Experts of a small language model.
Size: width 256, vocabulary 8192, 65.7M parameters.
Experts: 64 experts in each of 15 layers, 64 dReLU neurons an expert, 2 picks a token.
Below are experts of layer 7 (counted from 0) of a mixture-of-experts language model. Rows are named router (the router's row for the expert), gate (a neuron's input weights, with its number), up (a neuron's input weights, with its number) and show model dimensions 0-255. Each number is 128 + 24 x the weight over its row's rms, rounded and kept within 0 to 255. Numbers have three digits each.
Before each expert's rows: a language model's description of what the expert responds to. This comes from a sample of Wikipedia text that the model never trained on.

# expert 42
What it handles: Capital initials after hyphens. Capital letter pieces starting a name or word part, mostly after hyphens in compound names and places, like Jean-Pierre, Rhine-Westphalia, Anglo-Gorkha.
router:133098127095148125159096179128133166153166154089116159122117090130143152121111127131112122077141099132149133162081074113157099124140145174118160119149095102139139150126107155127105096108156127164129140131160143132123141091109154089135100094141145092130153156150119126185162151157099131155129137105131106141165143146108119106145154171127149116151141118162160077118149115105138086127146147129110114095098122151141140122115165152078144088177118159143167111115118096168151139118094100175123131144133154150110119137094085078103118141105159160115137113153151143142134086095111110118119134076136139090126114117137138120141124121145106109113085151166133165082108148122102130110111130132144164145118139121112118103152114144127138071151099109095098125137113127099146122101124164
gate1:087142127106142145111113082144163089140172089142081153083158150124107101170168103135119108100105116119130143138130097113090084124176107122117158120148104123087132130148130116128108095126162117091167125124068137123142120162134143131186122110174144176104082116138115120131125106198130117113105112103144137139097110132152135131107110122111107128123113110122114109166131118121101111119128147148135125124122078140118104113143100103132115091139196148153125136113145126165163115140147133140126122164161084147097134100167147180110146091148147133132140100112162124119133134095145163149111123124170086108136100130123101081137132174139167099122116112154111124158132100133111130117111146160115163108113157127126158106131162121176132143139139143096126097153155156149148118149169083
up1:111152141113147147119126085150167106140167086184093161104167141101113125171156078138127127079112129132137124134147114118094093119167120110101181138143105131109132130150112135153110103119137126082170134102076098122125128150130153140176135089175154166082082097131118132124137126191144110135101107088130125123100138123168128149101105103123108134149122096111125100164135127134105104115151158122163133130141115165128117118143117100135110105138181143134120116128135122155144100149158144128132122167152074140086112109176116164144156101148164126135138118101150133106125148099122143149138113113181101090124105139114114086144144160119165079114117140136110129158118107093110120132116152140108164082087119130125159100155142128178114152134120140103132109136150126145143103145161091
gate2:117111125149120161128133165146125116179134104157107147081087076090127139134164106146104100121121090149118104093132128155100106099095115131085160068126140126171134146114100096148123114130154155176094174123101134163097125112149137121124134129114143134141128163099122113135163155118086152126114131137163153137153118154176129117085161117112142153124097143133101139128103136089126134136126121104124148133172155144172095123139150147146148101086152161110116156118058098112132166148154104125151101112149131138118147124104133135069160133118111120133104136171115152108144104150102186128106150086121134155089127163117167129129111102135142122146136121120121177133137153126106132128145170085108101133111162161114154138131094150145129123139072128154095161108131080114120145099118125
up2:132115109143109162146127149156127128162141114139090164095101089101124137129172074142090091096163091152126110102117125129113102103107109125087154061144143127163132151103117100152112120114157154178098173117093124143102101125116122103129135116111150134142118151112116131145159168118096141127114110122171156136149133170178112113087177107116126157125093143115143143116099158092120120144117140105120124156152138155150126151142149125143150132099148156100109140110074121133137164136146090113132115126148148144087152125099122124086152140124112123140080139173121147098142114180095191107100151077134162156092118149135172134117109107120143112126116135104144159125149159143098136150135174097085114132131157144100143133119111155155119145137079135142107165118121104130113163098106130

# expert 11
What it handles: Auxiliary and linking verbs. Auxiliary verbs and forms of be/have after subjects or modals, such as was, had been, would be, came to be, often in census text.
router:111102132146089084130080125154110121156073130121132103195118154130092114135138117176134139107123145101122145168143131107130105152081146155143175110124128126160148093103128106100110092104148165100127082134088135144140135131164114111118152120123109115124122151142096121123095192125110112131131162092142175121100105166115144125152108138181148103144122143143135145087127142106110169122115135117110131126141100127123104087168138166135117148126143129088113125181120126136138178120112081123131107140147133100096162099157092113153126130140170125134116144127113107104132167153112125147123131153140159117122129103130118156117140138136110096097128133111096151117170111168134155154119109138116157116136098120093154144162144155156089154151105096174062157131137092137128174102122076
gate1:144121138144084170128088147181110142127094105155122101110107160111111140104146125145138088085134141104107132151134146142097115130135116130136117164104125131148140111085087117130160139127156114088139164124050156094154124109151196126128128110145145125168122124128145150098169177137142141133086105138106132108161113145113103141107128132131161092156187171125169096153128135137174140110141138150080138139108136157121154114096154141149143108113142106130121136184130109155138150073143091153108133158114084123111120114101126109115135142149155133104121157110081123112137205152130135127111107126116126103096116132154190110121138137090154133095116124112126139124118130125081125137110134103147125107095097136122140124127152157166112105118152174182093140122110119123162123134121104
up1:117106150126094164144091145191128167129109109135108088086119168102119142113123124127133097098142138109100114130119169114105117112131137131117122139097105123138137101071087132127140108122176116111148140113082155101179134128147194125127129129127147133153102105122128142114141168145152124140112091142112119105152143132111106147110140139149183078135202155122145092151144146132175133103157138165081147166114139154131135103088135126163130094112135129119138121164131121150132161077145110150108148168143111131105133119115125137119113139138125136107117170105085117129141167169126155123115119122104147116119127125166181122136132140106167155120095115087133128118128103131066127122096155095143142100119118148109139099131143143150120108101150177193097139120087125143182146137099121
gate2:122123076143128148159114119110122120150138087110149146060158145182148148128175119144162116089140126108114166161127095084085103146098118108114134114143157148135130130125123119104140110123135135121087157107106154110173097147113144127102138133108154113158129095152117153142088113106154130156148127129135143128190153123086108159156143147093091116136114113108105133132106129175125172149119116121114141071170087123146138097094169136168145160116108141128122132121152143087117110130152142157104140115088149139090127141165131127162121155129116176120128156125141119174113124096151103170154116124156111145117096123143117132134156120123109158128121141064161116139144102174132107156099128079118162087107168141141135162120144111149132115144154114077113151127142119096171120120120092
up2:115128113148132147152118139131135126159143098112150134075142121153130136152172120145158115086143124091117180174116138092107087130089116115126134131119147122128126113121144118079145099148116147125094144105131146140170099169111137120113149139119139103175117074158144126149090141085152121172163136125115147133174147119087074148153166146072092131117114109145116159138133156173114158145123135125122150078170075143149150115108142123146134165115098126116125126114154156101139111121124147124088149120098154122085115123145115138132122124128108188136126145136147141150102153097153096185148102126148120134114087126138115163113147153121128128139113143089168123156155122170121095103125139080119145102103160164123138173095120139134128125101158121057109163115127111110158149106112108

# expert 43
What it handles: Career transition words. Prepositions and verbs in sports career sentences, mainly "to" after traded or loaned, plus became, joined, appointed, named.
router:123174187175143125133084113116147104116128091123159175136162139121162155086175111141131107096110161159118138144116110143123134134153125155157101125120108139121138132137122118134140121082138106127159167142181149133126089135098150117142158138135113142122144129152091138143123134111159160143105125134114172130162100119156129128097134071160128131156125153110153158102119090112130097159092095151106107163163109114112154131102132144132125091104114151100105158123099097119109120123161108136088172186150114141175161147114154139108113129119093100082162141128130107156145146115174098134149114103154142159132094102149102140129084133130103128091095154084073135111162163161101160101141119139133135106131091116098109153142130115098126113168127100131141095077128143122120115107122137
gate1:121124119146156106171142133119174118078125130116157153138084151076160109139141151142137081139138137124164129102097165120125113139139123165115131125115071094132134125116132102107109150162110163145127096142126173093148145071132110124165131118111122145102124098121155124100184137124116162119100123154160137176135133160136098135109131081120119144114133126107159130129122134085163062102073103116143129112147119145140080187143104120105090147174100102147141140171136155131090120127132114161133153151128122172130160076142122127134145092148113111106156136153158139111135110085156118133121131120120147130136109150123137114128151148120096120100106111131141120098164130141117113164143143171122083113110074130142069126146119126126102104143139167174118099106141155100124140163131092
up1:108139126111159102129163098121166108111123124128161141140089137103183105113119149147149082119137138113161110082117143113103133151130115141094109106130073104141153118114125118105132141125099156152154096122148195119125125083130119147147123120117148133102118093114139141095174170118117144115118130138165160155122136151104103122113149084105129147126143141121144142119126115101157056098091118118157120122131131167141100185154093113125103151161100104166136134146149153135082124138122135161132138156136120190109155092137126121137110111145115115125189164162152133142126104091123110124114132136131141137145080155118143120139145144112078150104084109132166130108160151133116117143134136181134090108101078126145072147143118134126113098135155131157149102108135170089127122172125075
gate2:087145114148121133114161124102099145132132142123152192113092169118157128130133136137134126107147151143137174071118122111111074133109152110139092135078158130101138118126133120125127149151154116130086134134097131164094146140103119121135158130118134160150086119175116118134129160092173109181125155159149149132148124145132113107120130165137128127124125163119117141137139106113126130084126139166125126105100108121148104146099160160143135133120152155148096087121141131091104129104112163129121151095132127147115147159090141096091080133163148145130148143141125148077088138054108130129103147121089124116133120111161107146131142153095143143062135143097156114102176119162138132140130134148143093147114145175134165139105169106168121118116131180106150161089150131164062132115137122
up2:103138128149110127119166131110091145125122139112158188119079177124172126133128134119123134102145154176125173103107151115112092132113149102142102123080167128100148102120129132128127162151141130118096130129109122168105133134092115153131145110128134147134086129182114109149135152106167119178119162153153143111144125148127098126115129172142115114134131167107113135123125106121131140084124153151147132113118116121147108142107173169141150136104160158143086090106152130110109130093121150117120150105131139150115149157077152098086091148142147128129138151130101155080098140069118130133101139103097139121116102110150110137116155128112134144050131155094146104121167100147140126118131129132135100156094140175123143149123179129173107131109133179089140153104160143177062127105139141

# expert 55
What it handles: Articles after prepositions. "the" and "a" after prepositions like of, in, at, preceding first, same, end, second; also was and is.
router:133156114126110104100157139115154084144081154118142138122115095126097176147143135173121153133116133149113143101129141144123161123128154130117132113129155132139107136088094104145163125126121137080155118171132162084075154180134086125098131121110132102193104105140130093089099161111125151140123138159118137153118102127093155143131161143137113123154098135128138154168114094144143159162125131112169111111144109113068130172120133097068137135126178137111067131157163142131106143096118130112130114107162154148113164113134119128144152091114100090095133157128127095127093139108142084156142177159118141137123124134095129129118095121142128108129160089166159149103106124139130118110165140186156147139146110131111117148128125138125108125141100098112096109162135149179092128101165115
gate0:176155165115087113104138141136147129137116123063126075134147116157111135086147092131113098129112174148111123133136108141148154154142110143127127137143120107102152089147074106096123091124142122116126140200126154117141150105133193155158173137150138157167133127123120126151118121095145151146129105083137104102153119152138122131126100127117122117113122092113114133122121163164121128153087068132107157134100139121151122119100104113151158127143126091121118138150130118144141139136083103130131176149157104150174149076092153118138116148121159130107105108135154160137139098141134152158102162150108107091156106103115146139133086159132153105103139150123114117136144133136088122170134118121077138103166136164117174132115103101123111107149130159105114098141135130079146144136060175
up0:149157148133106139131108132135171134121127123072152092159111131132110115114142116131112085132139150147104128122148090141124154190154104109122104131123128129105146108141084135110140097133135123127123129177123140119101145084109194177186135136161134155165120158145126122121125135119152137140152080133097102095176142148139136130120118137114130101113150111137104134132121152169136138121074081106100157157109111151130131128124122119140146120114128096110127150148138082161116129126084132128135153137161104136150155060110117130122109135129139151101113140110177172111144095143141138167102161175130092130137099140120138124104107193156166082113120138131131117112165129133094134157139143105080145109134100179142127110120089091140126094122127143108107102142109137083174126132054147
gate1:144102136166129144132074164149134132101138135157125106132098096146143123126115157117113167111136109113088097122133141142102126128148114096093128146150126144145118150122128113120129133127137136171131133145123142124138112066140142140084117127186111127127129107109090144106163133119107142127157092161135118143164132161160161093129115158158111126120109137124104111119170135125085126136100116170112150107152137102128107146156144137129115142140118173171099118100146091171149111171114110131196176161112168171103157080110088111098141130104141108135148085186078124108113084113142106187100110165139157158135094148133118089103125151143136136102123157131114121168156115087163135121136155133082125123155148133160126126130137151179115142153083163116131129145101143145101133114108096
up1:141111146145135134119089161137139112107138146173125084111100096166163118127100149137134177115144149135068120107113141124109102119142142096110163144149152132131101151112127136137159130108133141172151151130103126134132119088111144132086138128185107117131118105133092149102130152125092125115139096148121104145144146133148148126112110158174121132117078139107130127101167133127096117133125140146094152123142149097121113121148121134117106115123109173196105118118143078160112114167131098126153187168130170172117154073124066126110144123114130138128162117175086107116119097128147100162066119167137137159125083156123117085126128117130142154096129166116107128153162130114172159135101163150090134095147135173140133144145141155170105139157064139139143123125106132130120130121130120

# expert 3
What it handles: Mid-word fragments after onsets. Word-internal pieces right after a short opening fragment, such as b-igg-est, n-ep-hew, bird-watching's -w, long-est; also table dash cells.
router:117098160113128161130162166108133124097147106164097137159152083165116081105142097104138125187122089110127182102099129117133118135153135109113108113173159148091151132138151149117086161099176126165108131130117086143112112134111129138137108116142126132146121162186116143126147158121120156142106070107157138163113131102107111114107138138150117134116092170131103111127104151112153120098158119100124146092121112091153141167141133119133125126111095118127116121123173109169134085150115143094143110118154159095096120140093168131086128153107180106111136160104148125100096139128134108126131101176135136150144135159124115088134196117116101117158095113131149168124122162093159106126147153106148155129103110165110158111097106106163112112098130109132161125141114104098137156145105109
gate0:151132107145119158093187103103094114145108139159080142114114161103134123149149175083152164125072131129122147116103104137097137114142159113138162134134119116121114147122130130115154135141168142147111171091154140134092121142130149123084120130162110179104108095140083139147134147106100111176128121125140148123131116183133098153126128136136155110143103152092133136117090116154154170140106129113132092157126163137119094139126095112139116084140078161100181074100156111111073144130130126121115120126141130106171115100143151122153099118096104141105152122119145108154147181122122109104128107142147111145102124116159152121102130120120139173105121082099162126140150107114202098136122123135084137096122142152116124122086113130148130137150105127094136105103115155106151130130157064
up0:145167117170140155091158116126129118168115129130059138120123126092105131125182145101135174126073104090138177092108105158094117125131164099146154129129107123127127151114141159101148146154179118168104165126136146153110136138120160123101114135170130150081132069138056120126165143122101103147150136103152133107156142151136111131124126144154136071120117150116145108108091098167142178107086139115138100125124145132126116134144113105110107106168079138102167093111165140134108139129152106121117124095161151113176083088147155120121096152119109128122133140140141124144128138134124141116150116125122100120095118124142152148098165123100145161126131108095140128127138124114171095120140140138131125119146151129089132136081122137125155126128106125088156120130093181082136122154167089
gate1:142137134108109137138132121135141118134160155141127152174114180139103124106141127109137131183122133130122153161101098108150098125115108117148104131143122143143190135149140105072117138148139104145112079150122120127142131130108161135111130157118081076091134112109153128106124120114157167117142043116123124129119128129179103124128156116145125149085106176148113121144204121131119124153182096138188152127115143133159118116140122139123129140103077157126128129116121151138091144111134171118085166129103149091082113088177111172137121125083145102191131103103144110132081118123138117124137108178099156116169103144088132111137160126144159161145111114127116104120083136117122139108107136141109116122130138130130097147120126134148139159145082131157133139130115126099159145162096118
up1:141116160135118170114123105117143118135155164141098146167108175157136152115136114125116134174129129119132179140095099118153099123115120121160099139114119173139192134170142088103129135156138090131125107147137104131135116121089158138109107165131115095104127103123145106118132121108126158124114041103115125118123125154165108133122133121161131156094111202145105119139202106138129097139195106136164144106118147130152148116129120147111130143120076149122110116116116141126100133122112172133106161133115150087071097092174106165130117151100141077179142104104144097150078121130130106109130094171110146116135125143102132097140143130144163176137132121128121101114094137126134132098113122124122129112155147136116080149131134135159148140128098120151124136126129133112163152178104116

# expert 20
What it handles: Descriptive nature prose. Word-start pieces and words in species and science descriptions, such as far, sloped, brown, resemble, map, often before -ing or -ed endings.
router:110119078140120175126142151106102134121139125163100109155138184101113128081154105105142126089108097138113143210134124132162084151096089089074139122149160133128138114113161097128124124115109102130098108134101153121159149111108143115138165173156087085094131134082135174113095130119135144129155099112148137105137152124076131084152103144134117136096115160122135117144121150147173130065170128124114142106127133106122146138099115164159162134111104099140153119148153113089156152109101148134132142117112104134157126080145116101097123177138116114167131108131091109135085109128162131157121118152102138135126123111133136139097154149124127125141136128168111092129151107150143142144073144125118115167066141107124083164112116135130133122136106102136138158112147131147098092111138147
gate2:117145126129100125111092154120127133130101137144112144129087152118133130129112089110143117088089125102110099158111144104098099131124137131120154186115124115120099159137120124094168174107096130134150136147099112151134120132128085148130097143149094154131162147107109138160154136088146137129123091162132117135128155113086142146129139113172131100107143137145115121132145094084126158080137120098107139097108129161194120148140144149127125128103164152101134167106161151136140100095143154170147148131100143129166140093132127144151131156135110144157107109105113106141073103136101140150160127183103119132110137081167103123125192120140143120085122116128134130144130156117076176113121068156147152118093147098116087130103123107152094156151134086129137167132133158122129076104069101
up2:134161124140083148129083147128122119142115096163102171106105165118143144119126118099155111092098114116115094143089152084092119113137152124132135180132132117112122172133121082106165145106102136124154144136095107172133098116137096140119112152132084126125140160113100101169152117098143141130133080150096151127106151121088151139128143105148130103102145162148123139151132109089137127093128128113111138122139134158161116120144140164147120129118155121094111161108157130133132118112167169181159136140128110116155137095144127124169132146128131148154110110109109097140077113123121145155170103192095117128124148091168115114128192145130127121062122122131121113128126169127089181104128072146129146146095145119114103136127123105156086157175128112109127157128131155134139069094087114
gate3:091154145138140156091152165140103132175155117163134108131088142108108160100168094095108112104130116139132162104099119114149120127130097122094127174129108140119100114170155093116108148127132156139127127128102101132120139122159139104116095158187111147083112090133111121145129126115112090155127157117074184131189116142118110127123126114120105173127113123131125160135092140139140120077128105140142124124099153127132160140152133078149185140117135135145139126146141153113135129104132129157132110151086117119117119118092181126157123140149109156152152129109099066104139106152147146143152152110090128146124155092119099086113134151142129182121183120119125100151158086120076116111121152122139136132079178158133135091132142118127099103124086151162092145118143138138144121163092152
up3:086176161138142130075146176130090139178149111160113118128098133108104159082162071112110114085116138119130176112103121108153113137126101111115147195151116128133099101152145120124120126123131144150153136121085111145110139135169120122125109155175106108085108093125114128164140130129111079154109143123092172139189134157117126139143136123140129177118136134081134138136092157147134123077130097139145129120116144142130161159171131095132189142121159131155100117139149136104145128115123136155141110152089125118122142127085156129152136118133108156138127111102133066121138140155134137109141139120097124110132151080122093104132154160146105167122159144112129095146160084127103121104125152108149131118078152161142117095133116119133099096120090127171090134127143121145112117165089150

# expert 38
What it handles: Separators in sports tables. Dashes, slashes, ampersands and and in scores, ranges and paired names, such as 4–2, men/women, Garrison/HQ, in sports and infobox lists.
router:128180118125117122140135067150149138114080135135123118148118109125115162115127084103110144098142141144127108181117111108142140130160163160153151149157122081090125085092179108128090170098139158141139160137128173141117115130091119143119119093112123156115137158120120120163143135098134091141110118151090157117170144156121113184122133142142124140136123140090092100128148138085170079115133110138117120171098174149154127113122146127122152095152111137135083143127146143118157117180160108172084128116142151139151188168149095105118104121129130186099141089112175159124121143184104114142172135115125136128110107111134157129166124134133118156128101151096121123115126119167142121108129098122118100117102108173094140147093135135096110123128107134097117094152129135096131114118113114
gate1:130123140146126154118119107126108167162077130141147096183114142167092161110121111186170126122155121150096120131160155120131122144128124093048137117128136133140163122096145159156140139118130156135108115132095141130182134083083140129141135138163100127157121140129144100130184141129120117122164116128144129086162161101105134115110129144154120152141081148125081105115165126121155122102116110160101137119118142097147147119137113146146132152133081135148132127141132142129128094111078109104151118124114106112104103128121140150107088166165163152106125075119143132141133088144124101084196113104108149134139147104137198111116117110133116121086126158143175145113114131111100160093118126155129135074123127165119089161120142097146112091142137124141135148153165141126120101117081128
up1:125112141145120161116111117120093145162085133144146105183111138158070158115128115181177146120144110160102132135145156130126112146127106083061140117135138123147141129084143147140139150099125155143082119139095121124184137088078120137119116141155108138169114148122130102136177134128103121152154106121128109089153146106105130102105134141168128151135087141130083142120169137121162133104118115146113149146123158116154140118124120141156143132133091143142138125133132142108129093089068105112146125110122112111091099132111141150109086144156170144105126068113123124129146116135129114076187120121111171152137132119134214124125121126135125113098114174132158132106107145107112174100118138167130130085140116177119098167109143108141112094149131145137124150148155138138137117113077129
gate2:116137139095092117144111166179119097106080147107165096164161188128114144153112155113101094116127132152161113117136147127089156156153157114095139117142082112115141150143153127124149114091124171150162132091152119130128166127114145091111102093136117139157149136157130120084134119133111108074135125162086116137112142125084120127128130091142117103138162122086142123139112124128124127129156134081082096144146179156121099110106121101125083145129156146149079118101118131108102159095164136135101122124113100160145120158108162092147153134137150146116140158101154145141108133112120146157177131145121127136116147122157118083132113129157133111149148148125101122153166146125129153130114147122110105122164106134110123125139100098118144103083064160129127149125127173179152099194167132
up2:117124160111105112115120159165106113104101129127176103176149174135121158151114180120115091147121147162151123132111153131088126149157151106109131088139087107136158134112163129130140130115135133144132116117154125126143149131121158105109103110149120121166142128160136129131123133133137108095110108151063137130077147129100103121131130087132126104150160143062153129135124118154103128128142106078097091117159194156117111155105148112146080119101145140144095102113112116104111144090155135124104135143085130146153100166125172081114171148109147136126173157092163160121160126115093144142162142122131117131109144129155128101134121113132128128161111152138104103151137190134117151136131174122129084129154130156125102113141124092081137098091070165128133154124125169130148097161155109

# expert 35
What it handles: LaTeX math pieces. Pieces of LaTeX commands and symbols inside math formulas, such as \sqrt, \quad, \geq; also the determiners other, any, such.
router:138130084099122139131139098132117175135093122152127122171140112113109096154145092106148107125108116121123106179177163127116113104095101137092105128143140121147162141140133139115140082144138109122121129143092190132126155095140168147157135157151123113134140132105153149098113121121156120158128113115108116136107139117162143136158134163144131137125171106172133078118122120089145103116097104118149175152108158099144114079148101134105168123151131124078117154131132128123158141101110099161113138135090132119116144113062182110100144169111126125190120165099081144154137146117126146128152123122091117130163163127153107129091145132112090113157125126119079104172153153160151132151089127122129132146093160083156155136158076122118135134127155159134144121135147152114177146121163154
gate6:136162107117139132121150134178147096090135113114126086138104110151108102103157139127088100122133112114133167133111113128125122130153123138089131105142145102114142133122119097103103106099108097150128154142111128146094137168169147156107121114168120133124158120097118158112122113139099144149149102150116154107069136134137114122157099170127165126129145124178139099111127147136084091144118095123128106140127130108129147126129125105151138113103198176101152141136133138127114151111145101153118112128151147147087111105131138111090137165118142157151151098114079130144132150139121158062142123126154069189153112109061133120114135106132069134160150170108161147180145121156114179121140136121149062127112130151165101130136145128161151143103176100153127125147138143103148125160108156
up6:117157123115138112135142131167150116104121134108124087115121122124107108091167136129128095120121104117147176146113121130126110129154136140069125102161149091106132144143124089117112112108099106168136153140125145155088159147151108134095079121150121127129138112129107145125106093118086164163128081137084128123067130134148104142163109155123158117115152120154134113122119186127094094129119100129135128165124149124124118115115121080181130102113182168109155139129141115121108135117149115134127129124141131160089130125125144118107136168136143165157142117140089138161139154125148183074128120089146084154144127119058145144113132103130081139145143151100153152201156138175110152146160145106124069137117130153150117142126155119164140148128176125163130121118138124110170099160099154
gate7:136162141144097120139154128163156145093179132124117085142106141090124114112141142138101101116115155128182106142124097156145152151096151174075072173135114106126148121156155127098092161152135098099089123100111179144129107088130129123114156148094102124171119118133128154131130131095122126142072129141118155153133116167162143098122137077168147121095131118149155110128108117111134130183137096141150155141104129170138131104141113136154107135148147110137157108129107136114121134121132133145165127134128133135106152126149175152138109084124099175132095123144111176122109116086100158124111102113156118129138085090102081138119132119098151146153120090111132118142151095141142092167168099171153112119128129113162094175144133130108110128120146138153095109068107113117149115086132131
up7:125161132144107128116134123150154140101167142126115096127112127069118163124138148160111098102124131141165112133133087160142158128106147165114090168118116111154141113174167150083108166168140110086067143098111143155126115095106133108139144150107100103174131120117165173140134125123129112156086113145140157162130114160174157117126133085182158120102138112130149108120116129128125128184133090146149135131106125142134119108156116125154113135144136098130170098145110140122112125104127132150148134135098159132106133118168160142140112070128109150137092134148102171121118101072123138132102093122135143131125071073110083141116130114121142125162117091115128110133159106148150094147169087166165113103108130121134092170138140144121100144122154126143081126073099124107137115100112142

# expert 48
What it handles: Mid-word fragments. Word-internal pieces and short starts of ordinary words, often in music, tech or racing text, such as processor, trail, Avex, team, temporarily.
router:123150151160144175119134095125162119167131104155092135125138149128126166121153124105117077122092141157097196132088124111092124159126152113089117081147151124116170123103099127138150089108112146134113162151104156182100120144109145115121108126152091138114125129128107108124134079119132126111144125136129100093146111149148109145094113169131164141126171159108122124123127164080159134097140103148153159151160148114106139161137066132134100130156093142122091109096145151090111113118123095111103119164090107086120143131142128117094108139127143118133123129103079159170131151161105156095160119109160128120139150163145126140124117093097125137134141151177103126139152080128136114099138162102101124181109128125153137105151142145073172170108150141091124141145104112157134118125112122
gate0:127102094159115156096126122144148132143118111172127156109140135194120193091120130125098123127145134153065153141133156097133127147113150106118108114107095093099186137136139131107112124112173156108129096130107136127140114159127153098136127122119112112115112110110103117163101126146174154105108107169138106137200120159163130164117130121107147157129123164151131133126172123102114154148135083135127098127117132146183137088109110173138070144127127112136120101141117086146128178149151149097152142148133130109096142152120112157143142121113084129148112116128103142153113159120129152131096122149111135188159131109117127108141123112099136123111126051160128080144107087095111081134122134125127180109140128120158102141113162139139127153071120133114105146129097133129093116111095109
up0:140110096142132181116133127145151134147102120186114167109151132198099190106115126141117113131136133154071151165142135093117122140099131126139116100098097080102183123117110104108134121100182170122116107115121144105142141141121134116131129116104131123107126104104121120134104135146158160117101119160149123128204126145164141152104140101107125174146128163137141149132161117133120139131133089138110081135118160119173141102101101147154081140117140118138119089132106079153140141148145138098154108156141129104098138149113113166155123142120113108146115139113089155140116153137129161130085116140116133204140124116099149115155107095110126146124112044131103087146110120108107075144119130147134173113141139127166096149105149127120123146095118140124112126105124150125107096109095130
gate1:107093133162105085143124114107103155115133122150101132135126167120146141115154125132111153127114141132089112146167132151083166128116112138080077116158156145151171127136163074106172132155155107128098111097150112183122130110120144088148120129152108092104110103144136089132154111148130113192111147170102104107121131153134105159129127154101116126148145110191140146127121111115150064117092102126157166091138123130113117157130124168099108087162070142106116149144111128135124118105121134163121153141132131137134142165098122110146120132142127058131132129150092112142104122147140167130130159192155154101121123115150105102106113126115136148138149140116110151141108141136119139115140076127095121155154132101181144148113147122111109199115115142117114140123113126143171127138119073
up1:113105122163102102130107119120114144116116117146100109137128173119129141134166135126103160144112131134086103154165158157095139148109088121066092115156145133148145121153162071111153121155151110133092113126140132174128147114136157082144105127158096094091111115151139085151176104114141117172102129162109107087111130163148110167126116151095132145161140115172144133137126133104141071110103095103163180112144130145122130148129126160086132076161070146112115134161114130146121125080098143166111150138125136121140132161077136099144115142145147084136133125149108109147123114141135174135128133180153145086123118091162119106111114116097144153135124151118106134161123151127122145127139083122096092133135136110180131138121119115138131192117100127131123154115113126146141124132131068

# expert 27
What it handles: Plural endings and commas. The es ending inside names and words (Court-es-y, Ther-es-a, Mos-es), plural nouns like towns, houses, forces, and commas.
router:116141112102120151088101140161100127119097124154148094131119146130114142150076140158105107144163158172111146090150103110136121134129118142116110106162160076089142120162164104135141166151123119135091160128104097118153173143112151114125114134073112131162133077131151121162097107173135091153149136123143114110109163147087066090174147127121107102145118142146152152125126099160107124123136114127108124150126134175092126106124147140173119120092139101131093108160131134163139123155101165155166107125094145109158141115168154137125146098077116141143141096122185104150146138110162166116154112112117115126084107132139133094170163120119167129100125087139115128148086122149124128142121142132125136121107133123111089144148150137191109142093106148152165103116116097143135092151143133
gate1:139164167091132092139067180152117121196133123096138141119146133126095101111130154095165139151180102151119146132129124107159127101157155108163118137163136109144170089141157100072155182145107129142107151132116111161098127089126164157105148067102113119141114127136162110158138145132134104120112126140102116124097137136088104098071119158150143100123155118149147139131159159221143108112114123163102126131093104140098111101128132110148095136137103160148163140123113111093116125100113083127098142130102128137107122128148091133126123098102108147142139128131141153105159125053137112118158134135122126125154100156109087104147123147093148153082095137139122159145157124126125093142126130152126118128132108145146157102150130156140134149118144135152099141127136137118137136103100113
up1:117129141099122129122070166149120123167141108086131138118140142135106095097111152115169136171180112173137113154140104137162159123176143102153101155149127113143153078132127108094171172125091140139108173132128098143109132096133157191100139078101127154157112126146176132167150139113124114114125126143141110097107111155073128100090141117131129091116166120141155142130127157186136101128093088144108121127133087144080105100115113102138122156153103145159142124100101110099099152126138066126092148139126113142103138132147106120148137106109115145134127131109115152128165120077129114109143130120147118105133073147116109125157103112099122174109117122152110128137171099101123105173127134149176111127131111119128166106155143138175152145134125128145102130099135148131148120143088116
gate2:120159158107091159139161102123157125144123131179093123127099179134107144114156085138157143097134166141102130104145151109100124131129136131130146122102143105119135137117148126125134207068092146173115132097126110146118154133133130142115083169099100088167102130122145115135117098135152098134095109170166139105171177102135143146127105090099125115122149136121159129080172133156096156075139150118115140102103143178149128129127134147129105143082146187110142147144140150093142149108134141152119103131074147114124127163144168098127116128131168120136107121184175134118124138133125158142112118136128122148128139164144125145137143138123123163068079131125113132115118087073126137090109142098146113123115117114112137094107135084141121140105069122115151142127130114152147145125142123
up2:092166159114065161128157090108141118135129103169120119112096158118126146135155101099124139118130158159109132126166128123106089146112124129119143137095128115132144145115159141118144216097098135169107141099119117123129138141114125157126090155078110097184127112135136117148111079119142117122107120151157138116148175145107105122113124090102114127131147143147146118098156133178110138089138164112132142099147162166119100144132142144117121135064141152113186142165153133088149128125130172131152119153102150132110131162145157094136111130110165123151130089190157133116125144123143144148134109147131127132139134169144115141132141144105113171089079114124100141097105091058119113095130156111161103127118136127120129119117140077149127138103067127127150124132145108175134128136125151